Weights of a small mixture-of-experts language model, trained from scratch on English Wikipedia.
Size: 12 layers, width 256, vocabulary 32768.
Experts: 24 experts in each of 10 layers, 320 ReGLU neurons an expert, 1 pick a token, a softmax router.
Training: a variant of SOAP for the experts, 1367M tokens, 10389 steps.
Below are experts of layer 7 (counted from 0) of a mixture-of-experts language model. Rows are named router (the router's row for the expert), gate (a neuron's input weights, with its number), up (a neuron's input weights, with its number) and show model dimensions 192-255. Each number is 128 + 24 x the weight over its row's rms, rounded and kept within 0 to 255.
Before each expert's rows: a language model's description of what the expert responds to; "gets" lists some tokens that make up at least twice as much of what it gets as of all text. This comes from a sample of Wikipedia text that the model never trained on. Tokens count by the router's weight.

# expert 11
It responds to: Music chart and album context. Words in discography and chart text, such as album, number before a chart position, and table bars or colons in track listings.
gets: "| ", ": ", "\"", "- ", "album ", "number "
router [110 152 132 130 193 130 132 116 121 135 116 116 118 171  89 123 113 144 140 136  90 144 124  72 137 159  84 142 107 120 117 118 144 157 125 113 143 129 110 126 128 142 122  92 174 142 143 146 148 110  92 118 164 104  99 127 159 100 123  83 111 137 121 111]
gate0 [136 148 149 110  98 139 138 142 161 114  81 125 135 142 156 144  83 151 122 155 142 127 119 122 142 170  89 174 128 120 127 141 131 111 114 160 147 109 106 167 160 107 138 109  95 178 147 142  71 130 127 146 143 135 158 136 160 116 162  71 106 168 139 170]
up0 [110 150 135 135 145 146  92 123  82 135 140 122 155 128 114  84 136 137 130  75 115 105 156 124 104 101 138 138  88 104 126 108 129 158 118 113 121 131 151 134 150 141 149  69 118 116 123 117 155  99 129 128  50 129 124 155  87 118  82 114 161 137 119 105]
gate1 [113 127 139 129 129  89 169  84 145 149  82 124 110 111 120 113 176 126 189 153 140  96 124 118 119 100 137 171 155 115 101 149 107 151 112 121 147 160 135 143 139 136 151 106 122 108 108 126 109  97 121 158 121 157 113 125 123 122 118 182 153 130 156 149]
up1 [140 147 164 140 118 156 115 148 142 118  88 139 146 139 119 103 133 142 126 161 114  78 133 129  94 145 106 128  86 137 114 142 150 130 112 117 131 132 184 182 135 132 103  96 120 112  95 164 118 115 142 161 145 172 132 161 132 112 148 126 110 130 124 163]
gate2 [117  98 158 158 153 145 105 132 160 122 108  90 147 156 163 146 148 123 137 172 144  80 141 135 137 145  90 118 144  88 127 139  84 139 110 118  97 142  99 121 157  74 147 132  96  90 104 131  98 135 122 168 155 124 118 156 155  73 128 130 146 123  94 105]
up2 [145 133  73 144 180 114 165 120 137 101 128 123  97 110 160 157 133 113  88 111 151 112 134 141 129 149 119 130 112 119 153 127 137 114  90  88 117 139 132 147 137 109 153 112 130 133 141  98 162 159 125 124 143 103 174 102 136 138 132 160 173 152 102 123]

# expert 6
It responds to: Articles and measurement units. The articles a, an, The, unit words after numbers (mile, mm, m, inch), and million or billion, mostly before the noun they modify.
gets: "a ", "-", "\" ", "A ", "an ", "The "
router [145 106 118 147 138 147 101 147 146 150 122 122 137 136 121 121 122  89 107 189 119  82 105 145  99 151 130 133  73 161 116 130 108 132 153  54 145 134 145 117 130 107 158 127 140 141 117 104 136 144 120 188 102 149 105 126 144 132 136 133  71 125  99 147]
gate0 [ 91 177 117 100 119 158 150 125 162 135 197 118 169 150 137  92  64 130 122 144 143 118 119 136 100 122 127 126 116 127 154 132 167 143 136 139 117 128  94 102 136 148 140 119 170 108 157 114 131 161 131 131 160 130 169 118 116 151 133 146 109 116  81 171]
up0 [165 140 106 115 103 153 100 126 118 162 130 177 166 101 147  66 104 135 146  60 110 125 116 169 123 137 122 135  95 134 147 125 112 122 126 146 139 133  82 124 136 150 105 120 143  81  92 138 126 112 125 143  74 144  96 113 117 150 112 110  77 120 151 103]
gate1 [103 110 143 111 132 157 135 134 164 140 139 133 152 162 168 164 162 139 117 123 143 155 153 133 115 136 107 158 140 150 121 119 124 111 205 135 116 163 104 146 126 158 132 126 141 123 148 137 103  82 138  89 176 132 119 166 140 143 125 128 107 145 158 103]
up1 [140 114 129 129 140 145 131 120 115 179 113 139 142 130 108  84 107 167 196 109 157 123 132 169 116 105 139 127 108  74 153  98  76 129 115 154 120 112 139  93 117 142 145 108 113 160 146 125 134 113 152 172 201 130 113 108 144 136 110 134 168 136 104 105]
gate2 [171 124  76 149 119 108 113 122 120 130 130 164 114 134 152 150 128 138 113 135 123 162 115 115 105 154 126 159 135 108 119 115 119 125  87 127 106 158 106 139 152 106 159  91 109  97 117 105 147 109 126 109 165 141 146 102  70 160 132 106 109 180 141  91]
up2 [115 133  71 117 135 104 133 146 149 121 118 123 146 125 118 142 131 147 153 161 182 111  81 108  91 153 119 128  93 142 140 113 140  91  92 136 132 144 120 177 141 127 134 106 127 117 136 159 136 142 142 111 134 153 173  91 149 197 119  75  98 166 124 125]

# expert 22
It responds to: Acronym letters and closers. Letters inside capital acronyms and codes such as NCES, ICAO KLRJ, US, CA, plus closing brackets, periods and commas ending lines.
gets: "| ", "=", ".", "US", ")", "°"
router [159 122 133  80 100 133 132 139 159 141 155  98 101 107 124 130 106 135 165 145 157 138 154 134 171 129  70  86 146 137 142 134 117  95 116 130 109  79 129 162 114 175 118 137 144 154 141  76 135  96 139 140 127 113 121 131 122 114  97 147  95 167 153 134]
gate0 [142  57 139 145 127 110 137  86  98 134 137 144  98 171 142 118 132 158 164 102 135 120 142 158 143 154 157 133 141 167 123 132 137 161 127 124 131 155 131 145 145 120 131 142  93 139  83 141 137 106 115  79 101  75 110 113  93 125 103 151  97 129 164 118]
up0 [125 127 122 114 127 122 124  75 155 167 141 124 117 124 134 101  89 125 150 143 142 135 153 163 145 147 136 125 160 106 135 119 154 141 109  81  96  87 131 156 143 152 123 120  55 140 152 101  78 118 111  93 138 124 119 132 147 126 108 148 112 125 143  90]
gate1 [137 111 159 114  97 102 140 163 152 109 120 130 133  84 105 109 149 105 131 136 131  98 155 137 129 149 161 126 110 140 142 148 123  76 115 159 108 139 143 102 130 153  97 119  72 131  91 104  96 153 115 137 142 130  97 123  91 143 195 148 132 130 104 123]
up1 [132 127 105 145 119 114 141 153 167 113 124 148 154 112 129 122 193 135  83 136  93 122 135 111 142 169 157 139 119 122 150 125 115 134 157 134  91 150 114  97  81 139  96 104  75 115  80  78 106 132 117 112 121 127 128 113 136  97 114 141 103 152 150 116]
gate2 [169 116 130 167 104 155 142 112  95 164 132 112 110 165 133 142 128 103 152 158 174 108 128 158 195 120  84 134 158 161 139 115 139 123  99 170 139 136 119 144  75 119 140 148 129 141 151 117 121 151 108 131 170 106 156 135 147 145 139 156 122 148 106 111]
up2 [144 133 155  99 115 165  97  94 146 118 136 118 101 156 140 108 137 132 108  93 177 133  91  79 118  83 124 135 180 153 102 122 143 108  68 149 118 124 121 151 137 161 123 169 123 129 130 119 135 163 131 156 133 104 128 103 133 156 140  96 106 122 111 130]

# expert 1
It responds to: List joiners and separators. Conjunctions, commas and bullets linking list items, such as and, or, including, while, and infobox "•" bullet markers.
gets: "and ", ", ", "the ", "or ", "- ", "• "
router [ 77  77 108 160 147 141 128 144 141 134 157 111 100 135 168 189 120  66 136 162 151 166 130 142 106 132 167 118 124 136 132 142 147 136 120 152 189 156 164 120 128 152  96 168  96 141 159 126 111 119 147 144 109 141 135 140 125 108 123 140 113 136 118  86]
gate0 [128 115 153 104 159 172 131 126 121  96 140 124 150 105 119 178  93 153 114 138 108 133 144 119 123 114 127 160  99 120 129 128 142 145 122 121 151 149 153 115 117 181 133 170 151 130 120 114 112  78 169 118 127  81 137 124 108  99 126 128 100 148 124 131]
up0 [121 150 167 116 128 147 162 172 118 115 133 121 121 153 124 187 104 132  97 111 111 154 127  94 155 135 125 114 123 112 146 142 136 154 139 107 102 148 136  76 158 152 145 149 130 132 134 108 146  79 122 136 140  88 129 100 108 148 133 122 106 159 150 165]
gate1 [135 123  89 153 156 154  87 147 105 126 139 134 135 123 165 108 140 113 134 157 153  91 105 105 146 171 150 166 135 124 150 145 150 148 115 129 101 126 124 114 114 158  83 124 157 111  97 167  94 126 168 179  81  99 126 144 129 109 136 108 119 126 142 141]
up1 [137 127 102 127 124  79 151 139 134 111 120  89 135 146  92 148 107 174 133 120 120 151 143 132 132 125 110 101  93 110 133 121  81 161 127 108 117 150 127 111 152 103 135 120 152 166 138 108 141  93 125 129 173 131 120 140 173 148 123 176 113 165 102 121]
gate2 [110  95 148 180 110 157 112 135 130 164 128  99 130 159 138 152 143 152 107 114 128 129 110 133 175 107 130 147 140 132 126 108 131 119 137 124 149 142 142 168 163  99 150 119 105 121 107 131 114 151 147 149 162 110 118 109  80 115 104 149  85 188 108 145]
up2 [160 138 147 129 137 146 115 117  93 148  84 126 111 160 139 108 144 110  97 120 120 108 115 128 156 127 130 160 138 145 104 134 124 134 113 139 120  86 115 136 113 118 188 137  99 105 143 110 139 129 175 155 149 124 105 170 121 162  95 151 117 190 105 146]

# expert 0
It responds to: Relative words and species descriptions. Words like that, which, who, what, if, is, are opening clauses, plus trait words in species descriptions such as drupes, forewings, varies.
gets: "that ", "which ", "is ", "who ", "as ", "are "
router [161 131 122 173  92 133  81 122 129  86 161 131 121  78 150  84  87 166  92 169 108 132 105 135 106 115 120 108  89 146 162 132 149 125 103 122 136 125 154 147  92 141 160 154 116 173 135 132 116 106 151 162 145 149 185 114 109 114 112 115 150 134  93 155]
gate0 [145 141 123 102 121 145 163 158 135 163 139 114 165 121 162 110 137 149  98 125  95 145 136 159 137 150 109 161 148 141 144 111 107 151 187 140  45  99 166 153 114 142 153 165 132 142 110 153  82 127 145 105 180 131 170 164 144 166 109 138 130 145 112 136]
up0 [159 147 153 190 118 108 171 128 147  98 155 139 146 108 116 101  91 140 183 120 168 125 115 121 114 137 180 129 136 158 115 105 134 127 165 166 125 133 128 127 140 170 154  98 123 159 139 101 119 163 187  98 131 140 126 116 157 144 147 132 131 178 132 130]
gate1 [143 101 146 121 116 136 123 121 118 126  89 158 111 155 165 146 115 106 130 168 112 149 101 132 108 145 149 138 139 118 126 103 121  99 106 147 117 129 138 124 115 138 150 168 186 143 147 100 102 130  96 151  90  77 153 141  95 137 102 125 110 134 119 141]
up1 [142 122 162  96 109 128 132 108 137 159 147 166  90  79 114 123  77  90 113  90 140 149 105  89 124 162 107 122 177 143 140 124 117 142 108  92 107 131 106 109 125 121 135 149 134 137 173  97 114 114 121 126 129 157 126 151 127 127 102  78 117 139 109 144]
gate2 [122 149 143 124 122 154  93  90 136 134 142 120 123 146 126 164 126 133 157  92 130 118  97 104 136 102 121 107 134 135 100 127 130 134 144 167 135 112 153 184 136 144 122 103 119 177 149 175 135 131 103 147 140 138 106 129 134 103 102 142 191 125 134 164]
up2 [136  96 142 107 134 121 109  67 162 130  95 127 160 129 120 152 133 114 138  80 159 101 113 125 108 124 116 124 120 158 110 106 129 142 120 181 139  97 141 149 132 131 117  66 127 190  97 134 118 122 131 117 127 163 103 151 141 125  99 152 135 146 141 127]

# expert 12
It responds to: Date-introducing words. Words and punctuation just before a year or date: in, on, since, until, born, month names, opening brackets, and colons after Founded or Date of birth.
gets: "(", "in ", "- ", ", ", "In ", "–"
router [148 125 122 118 153 106 136 101 117 132  88 110 119 124  82 158 106 130  80  87 111 144 127 139 101 129 138 120 143 155 121 100  86 129 110 142 130 105 170 137 140 117 131 142 143 160 109  90 130  98 158 127 118 188 104 146 101  77 161  95 123 105 125 156]
gate0 [119 133 102 137 109 151  77 110 103  74  89 127 134  87 126 146 135 138  96 141 104 111 148 136 116 149 112 124 139 175 108 114 111 124 102 122 130  97 142 146 120 109  96 115 134  95 149 148 108 106 124 139 147  83 128 143 163 155 127 162  95 152 151 139]
up0 [119 147 123  88 131 140 169  93 110 137 103 159 127 151  90  82 145 139 131 130 143 105 131  96 118  92 134 138 106 126 130 133 123 183  92 126  99 190  71  75 142  97 147  86  97 134 109 128 188 150 100 126  84 153 138 154  76 114 135 126 152 126 129 108]
gate1 [105 149 150 104 149  99 120 102 119 151  95 157 163 166 121 127 105 138 136 158 141 175 134 112  98 103 119 134  97  71  99 152 152 144 145 120 119 123 109 143 143 144 129 166 117 133 152 161 127 113 129 151 138 141 161 136 130 130  91 137 109 127 133  99]
up1 [123 138 155 128 127 121 138  45  66 119  83 110 142 173 149 159 140 112 135 147 144 130 148 120  89 103 151 110  89 146 107 135 126 144 115 160 131 147 125 145 130 124 105 129 125 127 112 121  99 123 159 149 113 105 105 170 124 147 131 112  85 125 108 118]
gate2 [152 117  80 108 119 122 109 112 106 129 169 129 169 120 157 105  92 132 137 125 112 150 169 113 150  99 105  95  82 126 161 168  80 115 101 137 140 119 123 133 133 160 138 155 154 133 133  83 113 150 152 154 124 116 163 150 107 104 131 117  87 142 153 146]
up2 [123 146 117 143 169 161 120 156  89  84 133 134 128 155 152 136 118 154 114 128 123 115  98  97 101 139 118 122 114 151 121 131 135 116  81 117 141 114 106 115  90 146 145  97 134 137 126 180 145  97 121  96 150 141 120 144 115 118 141 115 144 105 151 185]

# expert 19
It responds to: Auxiliary have, surname middles. Auxiliary verbs had, has, have, did, and middle pieces of surnames after a first name, such as Gaugh-an, Nalb-andian.
gets: "had ", "has ", "have ", "'", "did ", "having "
router [128  95 143 128 107 117 126 128 159 166 119 119 116 108 108  85 118 115  64 190  81 142 108 111 118  96 115 107 124 189  75  91 176 143 113 152  93 126 104 146 101 147 120 125 123 131 149  99  92 145 150 142 141 109 109 126 137 136 124 123 166 147 149 152]
gate0 [137  77 123 149 131 127 134 137 135 118  62  94 119 120 101 138 139 117 116  91 113 183  73 103 118 112 105 144  97 143 114  92 118 130 153 151 117  94 141 140 125 142 166  99 141 156 142 112 139 159 154 109 120  64 151 123 145 126 186 121 118 110 144 117]
up0 [102 125 159 133 104 125 117 164 161 142 103 130 129 152 130 146 144 116 126 101 124 159 164 126 105 134 159 133  89  72 161 115 164 157 133 126 124 140 149  91 121 135  68  67 115 137 156 114 123 142 136  72 141 109 149 100 128 149 151 110  85 126 130 137]
gate1 [117 139 151 136 124 158  65 139 163 154 111 127 138 174 104 147 162 138 102 120 143 131  84 148 156 112 132  81 138 123 141  97 166 101 153 123 122 120  93 145 118 121 122 105 117 152 129 161  94 153 121 120 149 127 123 135 125 139 115  91 178 140 118 105]
up1 [116 126  80 156 131 119 140 106 112 116 157 130 113 127 124 114 127 119 130 111 128 110 163 117  81 133 139 122 111 131 107 137 122 154 128 134 165 119 120 138 153 132 114 141 139  95 141 106 138 116 113 141 127 157 123 111 124 120  93 160 112  81 151 136]
gate2 [121 115 156 171 122 136 103 126 148  87 119  98 132 108  83 114 145 133 133 129 152 134 145  98 136 108  84 111 159 159  89 128  97 117 111 135 132 166 190 147 123 121 115 114  98 140 176 114 104 164 126  98  67 127 142 120 111 121 146 154 147  66  98 119]
up2 [117  96  79 138 124 200 171  94 150 127 132 187 125 130 148 133 119 138 151 148 100 119  94  69 147 134 167 130 106 131 128 165 135 154  97 118 102 164 125 165 155 119 113 143 151 132  68 140 143 143 106 104 186 168 143 143 123  70 120 116 126 164  83 135]

# expert 5
It responds to: Sports terms. Words in sports biographies and club articles naming leagues, competitions and teams, such as football, League, Cup, professional, UEFA, Olympic.
gets: "the ", "s ", "League ", "American ", "a ", "his "
router [116  94 113 115 134 117 137 158 119 124 144 139 137 150 126 133 123 163 118 118 172 123 121  84  96 125 160 116  83  90  99 105  79 110 156 116 134 171 132 159 168 111  95  87 119 125 149 158 124 141 190 165 140 137 126  87 161 147 154 121 130 133 123 127]
gate0 [164 140 131 171 160 144 131 158 142 117 100 175 132 148 144  95  98 122  94 121 125 109 150 154 160 137 105 110 160 149  86 149 133 134 107 141 134 138 111 146 105 120  99 119 127 119 141 131 181 148 111  82 118 147  70 134 107 110 168 152 160 139 134 134]
up0 [139 139 129 108  81 114 140 118 132 165 119 132 154  94 116 127 115 114 132 148 114 142 143 115  80  90 129 105  88 129 158 156 119 132 155 101 114 151 109 133 137 149 147 171 125 158 117 137 117 124 124 132 129 131 166  93 114 153 116  98 124 181 132  69]
gate1 [125 127 121 132 128 129 145 126 137 125 148  81  96 111 126  98 126 145 128 118 116 118 146 135 122 149 142 143 171 156 160 136 143 150 151 133 114 139 129 128 109 154 112 125 116 136 112 140 118 102 162 100 170 113 109  53 120  96 134 138 130 102  88 129]
up1 [ 89 112 110  83 123  91 130 114 147  89 116 145 103 121 123 150  69  89 148 122 144  91 165 126 137 142 117 158 120 146 167 148 138 137 148  99  95  87 114 131 155 121 152 107 156 138 105 133 184 133 120 121 128 166 152 125 151 116 112 110 124 158 124 113]
gate2 [128 148 139 107 119 116 140 120  96 151 147 151 104 171 122 110 144 153 123 152 196 152 155 126  96 149 124 173 132 115 119 155 115 134 130 133 136 151 138 129 143 141 151 164 133 152 153 143 124 144 142 166 130 144 137 143 124 143 142 100 152 130 167 129]
up2 [173 113 138 121 154 115 115 153  83 120 182 162 104 153 143 125 165  95 147 149 129 134 150  71 147 108 146 159 100 110 149 142 137 137 103 105 130 143 145 150 151  92 131 171 136  95  95  90 113 110 137 125 114  81 155 109 105  83 150 141 134 119 138 140]

# expert 10
It responds to: Table pipes and codes. Table separators and short capital codes in lists of abbreviations, race results and identifiers, such as RUS, AUT, M in MBS, and pipe cells.
gets: "| ", "; ", "N", "S", "W ", "M"
router [107 144 109 105  96  89 127 166 145  95 168 167 133  84 118 136 147 103  87 169 144  90 119 100 103 117 142 136  89  95 147 130 154 130 126 107 118  94 100  96 129 134 131 158 112 142 128 121 163  93  80 162 106 130 144 121  78 156 152 161 111 171 127 114]
gate0 [ 85 157 158 120 113 139 110 133 137 102 152 143 167 166 127 131 130 121  97 141 146 180 129 144 121 102 141  80 113 115 117 114 138 111 118  84 131 114 117 167 123 130 142 152 106 143 121 126 122  99 160 162 123 128 118 109 113 101 108  92  91 134 116 149]
up0 [160 152 119 128 124  90 124 130 100 138 104  77  81 168  91  81 125 154 134 134 100 121  94 136 133 162 113 146 159  95 114 116  84 136 142 144 140 124 167  94  98 114 143 123 134 107 119 103 166 137 121 130 154 119 126 130 128 132 125 140 151 117 145 128]
gate1 [ 66 141 170 159 111 187 117  90 125 130 113 113 166 146  97 150 158 118 103 103 113 116 124 130 150 114 141 175 127 162  94 123 150 142 111 143 106 113 117 152 103 130 137 185 132  94 167 131 107 117  98  75 157 105 113 103 103 169 162 102 184 124 155 135]
up1 [173 173 163 136  90 157 121 114 150 136 154 134 141 139 146 111 113 124 122 145 122 105 116 107 112 121 159 153 183 153 117 100 110 148 119  90 166 115 146 104 110 156 141 156 108 131  80 165 177 116 143 135 122 165 186  97 118 133 118 119 163 150 153 174]
gate2 [119 133 135  82 143 134 148  71 138 148 144 142 123 121  97 150 114 148 102  87 103 115 210 130 136 133 119 118  82 175 144 136 126 129 127 145  54 131 134 147 128 137 136 136  71  96 117 115  97 145 121 134 133 173 135  92 125 121 109 137 160 120 111 153]
up2 [135 168 116 118 137 143 130 112 148 128 124 156 128 119 103 119  83 151  81 112 115  84 196 166 131 160 150  76 112 144 101 125 111 157 136 144  97 140 161 134 133 147 180 124 115 105 152  92 135 117 131 111 106 158 153 119 135 124 101 115 135 134  77 152]

# expert 4
It responds to: Digits in dates and stats. Single digits and small numbers in dates, times, scores and sports records, such as ===28===, 7:30, August 1; also word-final pieces like charg-ing.
gets: "0", "1", "3", "4", "6", "2"
router [134 114 160 133 131 104 115 149 157 130 139 130 129 181 114 119 156 165 133  66 131 132 134 109 139  98 133 110 118 132 158 119 145 129  63 113 121 144 105 121 141 104 148 122 127  92 117 134 148 141 185  67 154 107 110 116 166 128 139 171 122 120 135 147]
gate0 [144 143 164 132 103 147 110 127 172  79 130 109 128 114  97 125 140 106 154 146 164  95 165 108  79 125 158 123 142 129 175 124 114 145 151 100 126 151 106 214 104 123  71 178 135 113 124  90 143  96  95 115 196 101 133 155 141 156 138  90 118  71 156 145]
up0 [133  87 128 162 103 111 120 133 130 152 130 151 140 116 147 130 122 112 113 135 119 146 110  87 108 120 134  95 142 122  83 155 135 109 125 119 117 129 162 122 161 112  99 111 131 116  89  90 137 125 182 122 110 111 176 131 122  99 130 125  82 131 134 133]
gate1 [137 156 129 130 131 142  98 107 106 122 149 148 119  94 115 151 146 128 149 136 119 127 107 160 112 148  62  78 140 110  91 122 104  89 128 101 116 151 103 139 180 178 136 151 103 124 153  82 101 116 119 125 122 104  89 105 105 127 119 156 162 142 106 105]
up1 [ 98 114 133 133  98  96 131 159 151 134 142 113 200 161 185 103  78 112 103 153 142 131 110  81 129 119 161 106 113 181 124 154 152 128 133 131 126 122 143 113 103 123 118 150 108  78 137 119 114 127 134 147 148  94 154 136 134 142 116 141  94 121 147 181]
gate2 [123 151 139 107 110 168 150 123 145 141 107 114 103 105 120 116 141 101 142 103 120  90 139 101 116 102 122 126 105 107 133 105 121 168 121 117  99 193 108 155 106 166 159 166  72 124 105 134 154 128 147 103 141 140 167 137 192 128 106  96 127 165 164  91]
up2 [126 133 150  94 157 116  95 112 170  95 120  98 109 156 155 149 131  80 141 140 119 128 114  90 127 114 159 102 116  99 124 101 132 149 113 113 148 150 111 140 101  97 174 152 121 120  99 150 140 107 147 137 106 127 159 133 174 157 117  95 126 146 119 106]

# expert 7
It responds to: Table numbers and headers. Digits and column headers inside wiki tables of stats or election results, such as Votes, Apps, Rank, MF, and cell numbers.
gets: " ", "0 ", "1 ", "2 ", "3 ", "5 "
router [125 123 129  76 148 119 101 124 171 101 151  77 145 153 173 136  81 160 114 101 143 141 154 119 134 125 108 107 109  95 141 142  99 168 128  81  95 117 107 119 116 117 116 119 110 112 106 169 143 119 109 153 116 114 122 134  91 121  78 132 136 128 111 156]
gate0 [131 101 135 109 155 141 119 157  95  97 156 144 121 161 131 162 133 117 163  77 154 121 105 116  99 102 112  97 118  94 139 142  83 150 139 143 120 148 145 137 122  87 149 134  94 134 165 115 149 145 154 101 114 134 118 118 105 148 109 132  92 126 153  99]
up0 [115 124 160 100 126 114 142 120 121 150 120 127 137 117 157 109 125 177 126 151 140 122 138 138 136 166 161 164 123 127  84 132 148 111 142 151 130  77 109  88 123 137 124 123 147 115 117 165 105 101  75 153 134 125 140 100 123 150 143 129 127  97  77 176]
gate1 [ 92  99 134 116  90 163 140 160 153  94 130 109 168 146 152 155 117  85 114 120 158 133 118 144 158  87 117 100 155 130 108 120 116 144 148 107 129 123 118 118  74 130 127  98 101 126 168 127 122 154 177 131 119  93 120 139 130 113 100 137 126 123 123 128]
up1 [140 111  71 174 121 128 143 132 141 156 102 164 138 102 151 102 138 191  96 149 124  94  98 154 171 139 127 114 103 117 140 149 132 158 113  95 120 125 143 130  92 131 108 117 107 106 155 120  89 154 102 150 101 119 116 115 101 126 102 133 102 111 115 100]
gate2 [152 146 144 139 165 154 128  73 100  73 133  96 177 122 132 131 144 121 144 112 135 151 122 121 169 102 151 184 118 109 123 108 101 139 133 117 122 142 124 163  87 113 103 103  98 133 132 142 114 136 159 125 140 104 140 124 153 153 147 109  97 129 125 132]
up2 [187 158 171 104 114 145  98  95 134  91 131 113 130 158 112 155  95 122 113 124  78 170 146 175 155 113 167 134 144 128 134 131 126 173 122  92 102 156  97 130 152 110 147 103  96  78 109  80 120 143 118 110 129 165 122 125 147 129 146 111 127 127 134 145]

# expert 9
It responds to: Compass directions and "to". Direction words like north, south-west, Southern, plus the function words to, not and the in narrative prose.
gets: "to ", "the ", "South ", "not ", "North ", "one "
router [119 122 101 124 122  79 124 147 111  79 159 146 187 113 119  80 140 137 145 153 110 103 132 158 120 127  81 108 149 157  87 148 151 152 143 118  86 120 135 106 162 107 133 172 102 126 118 115 156 145 109 125 129 128 115 112 132 130 132 140 141  97 115  82]
gate0 [146 120 134 114 120 137 135 128 122  58 121 132  89 148 113 122 151 102 129  99 115  77 103 138 160 129 136  83 111  94 135 171 105 162 142 106 114 103 131 107  87 138 137 149 132 113 109 110 157 119 100 135 121 127 149 132 122 130 112 184 117  97  70 151]
up0 [ 98 100 151  69 122 114 157 105 138 118 136 140 154 125 146 120 149  97 121 160 162 134 163 154 123  74 139 151 134 134 134 158 127 131 100 115 106 165 166 107  90 155 139 128 111 108 109 129 134 111  85 153 156 147 142 101 148 119 113 163 153 141 125 157]
gate1 [116 129 140 119 134 121  85 140 137 117 193 104 117 178 164 122 108 153  77 102 161 143 116 140 155 131 127 120 140 163 119 110 116  97 170 158 158 135 140 109 113 180 153 117 103 146 121 118 139 123  82 116  82 121  94 126 123 122 112 146 137 126  94 113]
up1 [151  74  86 153 151 144 120 133 127 132 131 152 159 137 129  77  82 126 113 103 116  65 115  93 102 109  88 154  98 134 123 123 138 137  94 128 116 107 125 148 128 141 121 141 105  92 153 129 119 163 148 160 148  87 131 104 115 120 177  99 121 136 147 123]
gate2 [152 153 105 127 140 119 133 116 124  73 121 124 133 101 165 104  95 113 149  95 127 125 110 103 164 159  88 145 115 138  95 143 101  98  92 180 131 125  98 146 165 119 162  76 160 108 150 133 144 137 121 146 112 140 137  64 154 167 132 114 134 120 170 115]
up2 [ 97 121 168 100 105 154 115 148 138 144 153 147 102  72 112 171 138 102 133 117 104 124 110 138  94 126 156  94 128 131 142 145 131 179 157  97 103 137  86 126 110 156 114 157 165 140  79 120 134 104 150 113 109 110 118 154 125  91 119 115  83 144  95 135]

# expert 20
It responds to: Prepositions after verbs. Prepositions like of, for, by, with, against, during, after, and some transitive verbs (established, launched, starring), placed before a noun phrase.
gets: "of ", "for ", "by ", "with ", "to ", "on "
router [131 173 148 130 146 174 167 121 119 155 104 126 120 106 165 136 141 105 152 119 141 123 134 117 131 117 163 136 133 143 102 114 121 132 164 173 131 175 119 162 117 126 111 126 140 135 113 171 113 118  88 106  97 140 131 162 129 121  88 147 149 125 132 147]
gate0 [169 116 107 154 124 158 120 141 115 103 130 149 120 119 152 160 101 165  93 139  74 151 152 120 110 115 158 104 155 141 119 153 147 158 124 145 112 141 106 132 101 119  56 111 113  95 106 166 160 109 102 166 131 149 134 129 164 166 164 125  85 144 130 118]
up0 [112 107 149 126 108 113 102 129 142 118 120 120 125 116 136 119 134 108 114 132 123 105 125 174 139  98 116  94 165  96 142 116 152 114 133 141 144 103 138 157 161 135 172 118 196 127 136  97 152 148 138 112 115 143 103 150  96 121  91 121 155 120 111 152]
gate1 [121 146 136 123 129 102 116 106 110 103 123 126 130 175 119 113 106  98 125 136 102 111 131 147 105  91 166 146 153 141  75 122 148 113 131 121 158 139 111 104 129 159 161 143 163 103 126 132 157 157 164 155 104 135  69 125 152 123 154 152 125  86 134 150]
up1 [109 102  94 125 123 182 130 142 174 169 166 142 125  86 152 114 106 115 139  95 148 129 109 130 128 180 177 159  97 155 130 102 155 145 120 168 120 113 115  84 142  88 107 117 112 114 121 106 152 125 146 137 132 122 121 169 103 113 130 111 163  99 130 112]
gate2 [160 143 123 123 133 110 109 117 159 134  99 133  79 124 120 113  90 129 132 120 152 123 132 115 108 149 134 112 140 155  99 140 130 125 124 109 133 135 143 124 107 141 138 108 107 110 116 119 115 100 118 165 129 125 181 122 101 115 152 157 126 120 103 142]
up2 [129 123  91 126 133  84 126  90 121  58 131 130 121 122  93 134  84 119 166 118 127 113 132  85 143 174  99 115 126 116 119 133  76 103 142 152 145 150  93 145 136 164  95  95 126  97 139 109 145 120  86 166  99 111 130 109 171 113 172 135 106 124 137  90]

# expert 17
It responds to: First names. Given names and initials starting a person's name in bios, cast lists and credits, such as John, William, Richard, Michael.
gets: ". ", "John ", ".", "William ", "David ", "-"
router [153 148  86 141 114 104 123 130 124 136 119 108 120 155 119 124 111  66 133 180 123 106 160 112 129 129 124 136 129 145 133 145 181 136 174 107 149  76 131 114 144 105 110  96 105 120 113 131 163 154  81 156 133 125 118 146 118 150 123 111 151 156 100 105]
gate0 [150 157 143 124 131 133 123  81 138 103 122 147 110 134  90 131 104 126 164 137 115  83 104 122  83 112 163 131 144 154 112  97 110 117 112 120 161  90 127 119 130 124 103  89 126 139 158 131 140 161 109 142 123 172 142  85 163 158 105 118 111 140 128 166]
up0 [109 113  95 113 153 122 133 160 106 109 157 111 155 130 112  97 110 164 159 123 155 128 158 149 108 116 108 136 156 100 116 112 148 146 164 163 113 130 133 104 136 144 119 153 165 121 112 121  80 150 108 129 115 116 148 147 127 135 116 144 154 144 142 106]
gate1 [ 96 123 167  95 118 156 168  79 113 151 141 105 191 123 126 112 135 104 135 114 141 101 136 159 123 123 122 126 129 113  96 115 119 109 175 122 134 123 166 145 109 108 137 170 100  94 122 134 147 106 131 105 110 119 106 163 140 137 117 104  95 160 131 116]
up1 [118 163  99 115 107 108  88 135 111 111 111 140 122 126 118 127 138 149 129 151 153 127  95  95 151 120 133 114 123 112 176 116 105 124 135 135  79  96 107  98 182 138 105 125 168 136 161 120 137 141 129 128 117 146 102 116 119 152 116 137 175  75 157 166]
gate2 [140 132 123 152 157 130 111 141 156 133 134 113 165 127 150  80 127 128 106 126  96 129 156 132 151 142 126 150 138 144 135 111  88 165 139  78 142 127  94 116 130  86 147 140 109 109 110 134 141 145  93 151 106 140 119 120 121 159 118 115 142 146 138 134]
up2 [152 128 122 101 124 150 140 139 148 155 108 139  81 132 109  96 167 119 126 153 123 125 123 108 104 105 117 130 138 131 138 146 122 159 117 112 129  98 131 136 142 192 156 161 172 159 138 111  89 117  89  99  87 162 102  96 139  76 172 115  97 174 110 172]